{
  "n_layer": 13,
  "n_experts": 24,
  "activation": "swiglu",
  "normalize_top_k": false,
  "balance_loss": 0.00507,
  "init_std_router": 0.00759,
  "lr_router": 0.000624,
  "optimizer": "soap_variant",
  "batch_tokens": [16384, 32768, 49152],
  "train_tokens": 332400000,
  "steps": 10615
}
Below are experts of layer 10 (counted from 0) of a mixture-of-experts language model. Rows are named router (the router's row for the expert), gate (a neuron's input weights, with its number), up (a neuron's input weights, with its number), down (a neuron's output weights, with its number) and show model dimensions 80-159. Each number is 128 + 32 x the weight over its row's rms, rounded and kept within 0 to 255.
After each expert's rows: "comes before" lists some tokens at least twice as common just after its tokens as in all text. This comes from a sample of Wikipedia text that the model never trained on. Tokens count by the router's weight.

# expert 13
router [ 93 100  90 115 179 161 151  95 168  89  97 114 134 118 145 155 211 160  85  80 133 134 172 122  87  91 143 102 135 136 178 151 173  87 166 131 162  90 142 120 167 162  89 127  72 144  72 117 117 169 141 117 126 116 108 141 125 146 128  94 100 169  84 134 172 111  88 123 175  67 109 189 140 145  99 154 126 101 143 127]
gate0 [159  89 151  89 100 133 145 127  86 164  94 105 165 139 159 142 171 102 110 108 143 130 137 122 169 128 191 118 173 116 154 110  91 126 136 166 121 133  70 127 163 137 171 146 118 123  72 152 133 135 158 103  89  79 120  64 106 138 141 144 107 219 169 139 183 160 112 111 166  73 140  74 108 160 120 108  88 142 133  82]
up0 [139  77  94 172  74 150 174 106  94 182 125 133 178 139 147 143 114 132  96 106 129 134 142 149 146 128 156 107 155 143 190  94  73 110  92 133 102 109 123  87  86 107 205 111 133 136 146 148 112 126 110 106 141 117 152 144 140 156 125 136 118 140 163  93  90 169  99 138 133 124  99 132 163 177 113 107 136 131 177  75]
down0 [108 134 122 139 147 155 105 150 146 104 182 150 181 115 112 157 132 132 137 101 143 143 120 132  99 131 126 188  74 143  94 162 206 139 107 174 165 117 114 176 121 223 142  59 151 145 131 143 147 139 141 141 183  85 143 121 151 140 147 106 111  78 107 143 164 118  78 176  99  95 190 169 156  84 160  94 130 144 139 140]
comes before: " a", " be", " been", " in", " not", " an"

# expert 11
router [135 138 108 119 186 115 151 106 179  90  92 105  90 129 142 166 146 128  86  16  72 138 154 104 147 154 156 164 138 140 169 108 183 124 149 130  98 124 148 156 173 161  69 149 154 139  95  78 123 183  55 128 161 166  98 112 115 135 138  63 112 146 118 109 133 129 113 107 165  44  82 185 172 142 114 149 124 106 138  32]
gate0 [128 141 192  69  93  78  95 126 128 180 144 120 177 106 142 102 140 117  97 120 147  66 121  96 180 153  76 185 124 125 157  86  92 134 108 129 177 136 128 163 179 135 166 114 152 165 186 171 141 170 146 148 102 157  43 121  94 137 113  97  87 139 144 133  84 134 127 125 121 157 134 114 157 128 159 104 155  70 109 145]
up0 [137 130 132  76  98 104 127  50 137 156  97 160 125 170 116  78 131 135 115 127 192  89 116 133 187 127 108 138 153 134 121 136 117 143  73 190 109  77 111 164 132 116 106  51 120 175 103  91 137 158 122 144 175 150  62  75 116  76 137 141 113 170 140 106 115 157 124 126 190 180 136  70 135 128 120 104 120 143  98 110]
down0 [101  98 101  61  68  84  90 107 140 153 153 129 124 138 182 185 130 150 144 169  95  85 141 115 118 146 124 133 166 156 100  75 143 169 144 155 101 147 115 143  95 137 126 158 211  90 122 139 149 116  88 107 102 126 143 138 112 138 169 160 136 161 140 122 100 151 200 124 104  58  99 121 158 162 119 133 185 105 169 181]
comes before: " |", " votes", " hold", " place,", "–0", "–2"

# expert 20
router [132 150 102 148 134 124 147 102 183  92 121 120 127  79 151 185 161 152 160  47 149 179 128 129 134 145 130 111 134 158 171 148 198 133 160 123 136 156 156 137 116 143 128 151 140 161  71  95 139 180 140 142 186 191 116 133 112 175 146  84 147 148  77 103 149  85 127  84 187  93  82 145 158 125  95 144 111  85 138 124]
gate0 [125 160 128 152 148  93  90 142 141 161 121 114 120 146 157 132 162 110 129 142 118 130 139 121 136 198 116 113 165 136  90  60  97 175 137  82 138 160 110 133 178 132  95  67 110 139  90  92  84  84 116 138 132 120 111 154 119 179 154 105 131 121 155 135 186 170 104 138 109 140 177 164  95 161 108 181 175 173  80  94]
up0 [136 181 117 160 160 107 107 160 136 160 129  73 140 151 142 160 143  94 134 160 137 108 139 109 155 154  99 126 152 160  86  69 111 171 136 105 166 166 136 114 174 137  89  62 103 130 112  92 103 106  86 135 136 131 114 147 105 162 134 101 142 102 150  98 195 171  61 160 120 167 178 186 146 158 112 163 162 177  67  96]
down0 [ 85 143 104  89 119 169  65  61  81 155 196 166 167 126 134 161 142 159 103  86 173 124 111  87 119 122  80 135 149 138 148 161  98 131 130 194 101 175 139 140 125 182  76 145 132 115 129 153 152 168 164  42 117 105 119  46 138 165 152 154  98 182 187 161 154 157 110 116  82 120 106 136  76 112 113 129 114 123 145 136]
comes before: "\n", " is", " and", " of", " to", " in"

# expert 10
router [109 126 113 150 139 133 128 149 140 160 107 111 136 143 156 101 151 136 134  32 117 136 144  71 115 147 135 172 108 172 143 139 163 108 113 106 118 140 112 127 134 157 145 152 152 168  41 108 127 125 120 163 188 173 127 103  72 203 121 135 112 118 118  74 133 150 108 142 142 117  53 168 182 107 126 128 144  77 173 133]
gate0 [ 80 149 151 128 118 143 123 160 116 116 125 124 181  84 167 157 105  74 161 229 195  92  84 127 127 118 151  82 148 107 173 166 120  98 113 116 145  91 142 166 190 127  91  67  80 127 157 103 180 129 116 117 121 128  90 110 166 117 132 125 152  85 123 143 128 114 131  92 154 118 136  61 111 153 139 136  83 120  85 108]
up0 [157  93 205 160 155 120 119 119 161 177 116 130 117 140  90 100 180 118  94  69 118 169 172  55 128 102 159 132 133  96 163 174 120 138 128 191 122 129 111 126  86 147  86 132  80 106 147 115 115 135 135  83  99 113 136 187 115 136 124 145 154 185 120 155  43 117 117 112 110 141  63 159 170  99  76  56 133 113 161 154]
down0 [ 89 132  79  90 149 172 183  98 155  23 152 112 139 114 144 188 136 112 135 178 218  64 159 102 105 178 118  87 149 108 172 137  89  67 137 116 166 142 134 144 110 146  93 118  91 148 145 105 127 178 124 125 110 120 136 130 117  62 102 120 124 119 108 179 101 140 171 119 138  97 145  95  93 138  95 129 148 134 107 128]
comes before: "\n", " The", "The", " In", " He", "In"

# expert 6
router [101 137 120 139 124 107 129 121 185 136 100 141 122 100 126 155 167 151 121  28 132 129 156 136 130 158 140 137 164 170 160 156 177 100 148 117  99 185 142 132 151 157  95 161 144 185  52 116 149 192 136 127 169 167  98 120  88 181 129  41 135 119  83  85 133 115 143 111 171  97 111 161 148 105 100 148 117  99 139 106]
gate0 [169  70 120 114 106 192  70 106 152 123 157 101 117 137 115 103 129 126 105  51 144 153  39 109  89 126 139 135 123 132  70  80 143 149  89 124 181 148 112 103 125 121  93  68 107 178 104 132  82 146 165 110 144 147 120 129 107 168 129  68 154 137 116 135  80 127 189 186 135  74 142 114 110 119 140 125 106 184 132 119]
up0 [165 130 105 121 139 162  91 106 151  96  95  92  96 177 114 111  87 145 137 129 143 125  91 139  76 159 137 107 135 176  84 113 140 157  64 101 157 146 102 110 110 118 170  88  81 120 136  99  50  83 124 127  96 154 130  69 123 158 151 110 176 118 117 143  91 133 130  99 121 112  90 171 110 162 158 128 107 113 126 135]
down0 [124 159 172 206 148 154 155 158 120 134 137  95  90 152 168 145 104 188 122  96 181 136 131  99 114 109 167 110 100 136 133  96 128 163 104  93 121 125 162 123 129  85  89 135 103 126 148 207 134 124 129 105 119 142 136 157 156  84 101  73 118 165 137  83 156 189  88 104 106  83 114 130 153 133 103 107 123 152 192 135]
comes before: "|", "-", " 0", "|---|---|---|---|", " 3", " 5"

# expert 18
router [130 129  82 127 186 133 179 143 142  70 119 120 125 109 156 150 209 136 116 103 112 148 112 109  97 160 147 111 174 129 147 164 171 126  74 105 109  88 115 199 162 183  86 117 131 151 108 113  98 189  79 137 197 161 139  94 106 168 166  76 144 146  58 111 135 121 102 152 156  93  97 171 172 126  85 116 165  68 195 126]
gate0 [169 144 103 154  62 150 134 118 144 135 104 126  93 131 131  80 133 163 190  82 137  76 151 161 114 132 150 154 131 142 114  54 152 184 144 139 120 111  59  71 119 107 127 105 123  97 101 111 136 108 192 172 101 147 111 125  91 133 162 166 174  97 158 125  85 148 171  87 171 100 168  98  83 122 160  54 157 203 164 134]
up0 [100 112 106 137 108 103 118  98  70 139 152 166 165 143 117  79 126 181 152  83 139  51  99 126  76 131 161 150  45 124 106 119 159 138 140 152  82 168 164 124 159 140 114 142 152 129 139 167 152 128 163 149 100 116 103  77 165  93 141  97 128 142  71 137 174 176 149 142 114 141 172  68 149 112 111 154 129 159 173 107]
down0 [158 125 148 160 157  91 125  68 170  80 111 111  99 138 139 164 109 189 166  61 139 110  64  73  99 136 110 127 142 133  58 123 142 150 107 117  43 171 132 163 174 137 174 118 115 127 200 131  71 115  78 117 144 103  61 113 157  91 114 143 158 111 133 166 123  87 123 147 111 126 179 110 150 224 167 127 159 148 146 120]
comes before: " of", " were", " and", " in", " are", " years"

# expert 2
router [ 98 128 117 162 187 145 143  42 139 101 117 130  95 156 189 126 157 154 101  93  23 144 167 108 145 147 143 127 132 146 183 150 188 109 127 126  88 133 106 153 145 141 105  98 151 141  66  96 129 152  81 130 147 183 154 123 125 146 146 107  88 126 123  59 191 159 123 110 188 102 113 163 155 166 122 103 147  68 149  43]
gate0 [102  94 128 157 169 186 116 133  85 154 179 110 128 142 142 132 173 106 122 121 159 120 128  84 157 148 144  98 104 104 190 120 148 138 106 200 125 143  91 119 124  83 105 113 154 119 127 142 151 115 157 103 114 118  85 159 116  99  99 118 130 121 122  78 255 162 128 149 132 149 159 102 102 102 133 157 145 120 121 107]
up0 [145  67 138 175 169 137 132  80  97 133 145 130 117 143 157 100 207 116 133 144 166  91 124  78 123 112 119 167 117 125 200 150 136  99 103 195 113 158 102 145 145 124 123 112 170 109 142 133 133 164 124  94 125 143  75 163 166 101 133 113 126 101  95 100 189 123 131 111 121 153 155  82 150  61 114 186 164 103 139  68]
down0 [130 131 107 129 116 160 112 188  83 111  96 153 117 141 125 147 176 106 204 181  77 111 158 125 128 125 105 133  60 140  49 110  69 104  93 121 102 109 135  54 137 106 126 113 150 142 123 103 177 140  81 146 124 141  81 172  98  90 106 135 136 125 151 112 175 132  54 188 120 139 111 111 148 138 184  61 125 139 159  81]
comes before: " in", " of", " and", ".", " for", " on"

# expert 16
router [ 76 134 126 152 155 130 153 139 168 123 133 128 125 112 143 147 194 164 126  74 139 152 148 106 140 132 153 113 133 155 138 177 189  94 132 142 146 132 139 151 143 151  89 119 121 187  40  95 154 190 140 116 173 152 123 155  91 182 138  47 132 123 108  61 121 129 113  92 171 110  98 141 184 106 133 133 130  88 128  96]
gate0 [137 105 119  98  78 146  96 107 143 166 156 130 164 159 139 136 114  98 128 114  72 130  75  78 137 138 127 144 169 134 116 136 149 111 134 103 128 108 132 135 119  88 101  69 150 103 126 122 109  72 146 101 148  76  95  67 170 110 117 190 156 102 137 152 149 181 140 185 175 101  86 121 158 111 116  96 113 116 155 178]
up0 [119 100 166 147 106 131 104 109 178 148 144 171 163 130 149 107 122 100 117 102 104 150  59 117 108 137 156 128 197 124 137 166  99 144  80 101 105  95 117 139  95 129  62 111 113 130 103 127 130 113 151 147 151  50 106  99 156 127 112 162 174  86 124 177 201 192 163 194 200 144 158  99 153  97 127 140 123  70 111 156]
down0 [162 132 131 194 156 212 144 135 120 128 172  94 147  78 113 109  98 138 145 142 119 110 157 169 131  79 140 124 118 121 132  85 137 144 155  96 133 134  77  96 127  74 110  42 149  86 115 126 162 181 164 126 120  91 148 146 106 130 110  70  92 130 167  81  62 134 103 144 145  86 125 136 209 146 100  99  64 149 152 166]
comes before: " the", " he", " it", " that", " a", " she"

# expert 23
router [124 132  76 120 187 118 178  60 176 143  94 156 138 115 156 129 195 156  97 113 104 125 142 129 141 114 123 136 142 129 146 151 166 117  91 154 104 102 147 163 162 147 131 148 138 112  39  88 110 165  85 119 163 171 153 108 105 179 169  63 162 173 118  85 175 111 122 148 164 137  92 137 126 135 135 118 102  94 132 111]
gate0 [101 104 136 101 159 108  97 149 124 147 163 153  55 112 121 152 131 119 148 133 113 183  67 159  65 128 101 113  68 115 114  65 120 158 138 121 110  92 177 137 128 199 137 142 118 122  99 127 134 137 153 122 153 107 153 122 146 141 112 155 139 197  83 151 160 129 160 186 131 137  86 148 156 123 116 100  76  79 169 152]
up0 [ 91 119 101 114 152  98  87 123 147 107 144 181  88  87 148 120 120 102 158 154 140 168 112 158 121 131 111 119 123  95 127  97 132 125 159 128 105  91 166 143 116 201  99 131  68 101  95 107 111 102 138  99 142 110 182 119 131 105 125 178 128 155  90 178 129  87 158 184 125 146 122 129 126 111 106  84  98 101 213 137]
down0 [175 157  94  73 105 138 100 112 174 122 108  60 116 134  85  50 138  61  97 138  93  96 191 121 124 141 127 119 113 139 137 141 120 129 157  82 120 112 163 137 112 155 191 161  94 132 176  84 115  98 141 158 158 155 120 105 182 149  47 113 142 107 140 119 117  82  92 134 122 151 157  87 112 127 106 142 114 117 169  97]
comes before: " of", " and", " for", " to", " Act", "s,"

# expert 22
router [139 116 123 114 138 153 154 107 161 102 140 162 123  87 176 186 120 139 129  86  99 159 113 141  89 164 107 131 136 186 156 151 180 115 153 138 119 125 163 130 125 151 103 145  80 164 105 109 135 190 171 104 181 210 129 114  68 150 144 107 103 149 104  92 138 127  94 126 187 117 128 137 149 105 109 172 174  64 156  76]
gate0 [160 124 186 118  92 146 185 157 132 154 188 101 188 103  87 114  97  77  50  92 150  96 127 144 157 150 129 125 126 150 165  59 171  90  95 127  73 105 106 129 191 105 140  65  92 157 145  89  90 103 118 114 139  95 151 142  93 186 123 157  64 132 117 142 157  86 171 164 119 175  93 130  97 122 129 161 201 131 125  85]
up0 [116 162  71 137 155  86  79 119 205 168 125 126 108 153 164 171 142 103 119  85  94 114 168 152 114 125 166 138 137 147  74 158 107 151 177 163 166 156  86 192  72 131 126 129 138 107 104 131 182 122 139 113  95 105 132  77 166 106 161 165 173  94 171 112 103  97 132 113 138 108 151 118 166 181 146 136 114 117  91 203]
down0 [166  82 116 130 155 153 167 143 107  84 112 101 136 133  74 138 143 121 117 177 139 206  91 169 141 118 109  96 118 130 144 115 131 149  89 195 167 156 188 143 115 112 193 121 139 164 168 115  81  85 103 148 135 135 149 122 123 126 118 126 159 124 175 143 129  98 163 117  68 133  99 100 138  90  71 119 138 138 131  95]
comes before: " was", "'s", " and", ",", " is", " (born"

# expert 9
router [ 61 118 147 136 165 145 166 132 183 118 122 123 124 138 148 142 235 166 107 125 130 146 149  71 114 101 193 170 159 122 183 160 145  93 124 133 145 136 118 137 123 120 133 116 130 156  69 123  89 155  84 137 128 150 100 146  90 183 132  72 106 150  89  99 125 147 109 112 188  86  92 149 144 135  85 107 175  84 162 110]
gate0 [129 153 130 162 162 161 140 104 126 109  99  88  92 103 135 121 179 158 147 100 148 168 159 108 148  91 107  93  99 155 124 157  96 140 124 134 137 114 143 111 132 110  75 129  86  97 117 173 162  92 145 166 120 102 122 165 138 122 116 131 106  45 119 142  67 181  94  71 108 119  43  97 135 110 191 119 100 153 126 134]
up0 [137 103 153  92 106  93 123 142 107 132 148 160 161 165 112 141  65  81 129 144 108  88  94 135 111 145 147 148 169 121 144 125 157 107 164 146 106 155 114 167 135 142 154 131 167 153 151 101  93 166 101  69 125 135 153  91  97 119 137 114 139 192 123 127 209 122 170 193 161 156 180 157 111 160  68 140 174 101 106 127]
down0 [105 122  76 100  88 134 108 148 191 149 110 167 118 107 108  87 165 177 134 140  68 132 148 112 123  91 144  76 127 104 112 129 135 127 129 148 109 137 120 162 116 114 142 210  96 140  75 107 180 108 144 198 150 131  94 155 131 121 122 125 153  56 157 128 108 115 125 114 121 140 111 183 167 128  92 141 198 170 107 106]
comes before: " the", " a", " his", " its", " this", " their"

# expert 12
router [109 126 130  97 122 113 137 112 124 144 112 124 110 146 148 175 230 148 100  57 134 115 112 151 132 160 199 172  95 166 128 133 150  87 143 126  95 151 141 120 177 216  95 181 153 124  92 111 125 172 106 105 184 152 114  88 121 163 135  57 107 146 108 107 139 130 139 150 165 105 134 153 161 126 110 151 146  93 167  71]
gate0 [149 171 160 114 163 127 211  88 110 115 178 131  85 134 133  93 160 118  77 148 149 170 146 120 118 169 104 141  99  92 121 155 116 151 189 210 151 125 162 157 151  94 113 147 135 118 114 123 145 136 105 145  95 154 146 101 111  75 127 173 146  99 125 149 157 126 121 159 114 124 101 154 174 168 152 117 135 151  90 126]
up0 [122 114 188  50 136 127 136 162  70 152 165  88 135 100 104 133  42 168 191 191  84 149 153 171 121 122 133 123 109  55 172  87 118 164  95 119  92  85 161 168 126 166 104  71 112 135 135 135 123 141 201 121  96 125 106 116 148 159 106 131 113 150 136 174 122  50 105 119 131  91 116 116  80 129 149 125 103  87 114 147]
down0 [115  92 105 102 102 170 135 109 144  49 105 131 169 129 190 106 134 154  83  82  91 150 135 148  61  87 117 143 136 109 164 121  94 178 111 142 144 119 110  98 146 134 125 108 109 105  75 194 108 164  78 151  97 136  77 118 148 204  91 172 145 144 112 120 143 173  90 141 124  80  99  68  90 116 130 118 186 152 127 145]
comes before: " ", "\n", " 0", " 1", " 3", " 2"

# expert 17
router [ 91 134  65 165 126  76 155 111 161 157 102 137 140 121 152 113 183 132  91  54  82 111 151 140  93 115 131 127  94 189 144 132 168 124 150 150 127 105 160 138 177 146 127  85 119 144 109  95 140 166 124 115 135 127 110  91  91 130 117  91 126 128 134  99 175 123 145  96 152  91 114 205 147 131 107  96 184 103 138 106]
gate0 [ 84 153 122 172  54 113  84 109 152 157  95 143 179 133 155 111 127 140 102 100 117 117 195 138 152 157 101 154  91 150 167 149 161 135 135 126 106  96  68 151 116 123  85 104 169 133 116  86 103 113 169 156 164 166 125 158 112  97 118 169 134 152 104 150  95 146 153 129 134 111 111 160 184 118 128 167 107  76  59 147]
up0 [ 97 157 127 141 166 131 157 168  99 176 100  63  85  97 178 153 127 101 137 169  88 151 113 173 147 166 144 122 163 125 139 120 167 121 132  78 149 102  71 192 168 171 144 119 130 141 113 153 129 170  88 113 124 161  76 176 123 152 115  91  82  53  92 114 143 155 116 154  99  99 126 144  90 104  56 123 136 130 117 164]
down0 [126  95  93 133  65 144 118 120  93 100 157 126 114  94 126 135 130 135 123 102 111  92  63 156  71 110 164 180 159 151 144 133 167 127 124 153 140  83 158 177  88  87 118 145 157 114 158 119 139 126 127  90 108 117 131  75 176 188 122 194 141 112 165 102 139 180 167 121 108  91 110 143 115 133 141 167  76 150 103 133]
comes before: "-", ":", "\n", "=", " by:", "s:"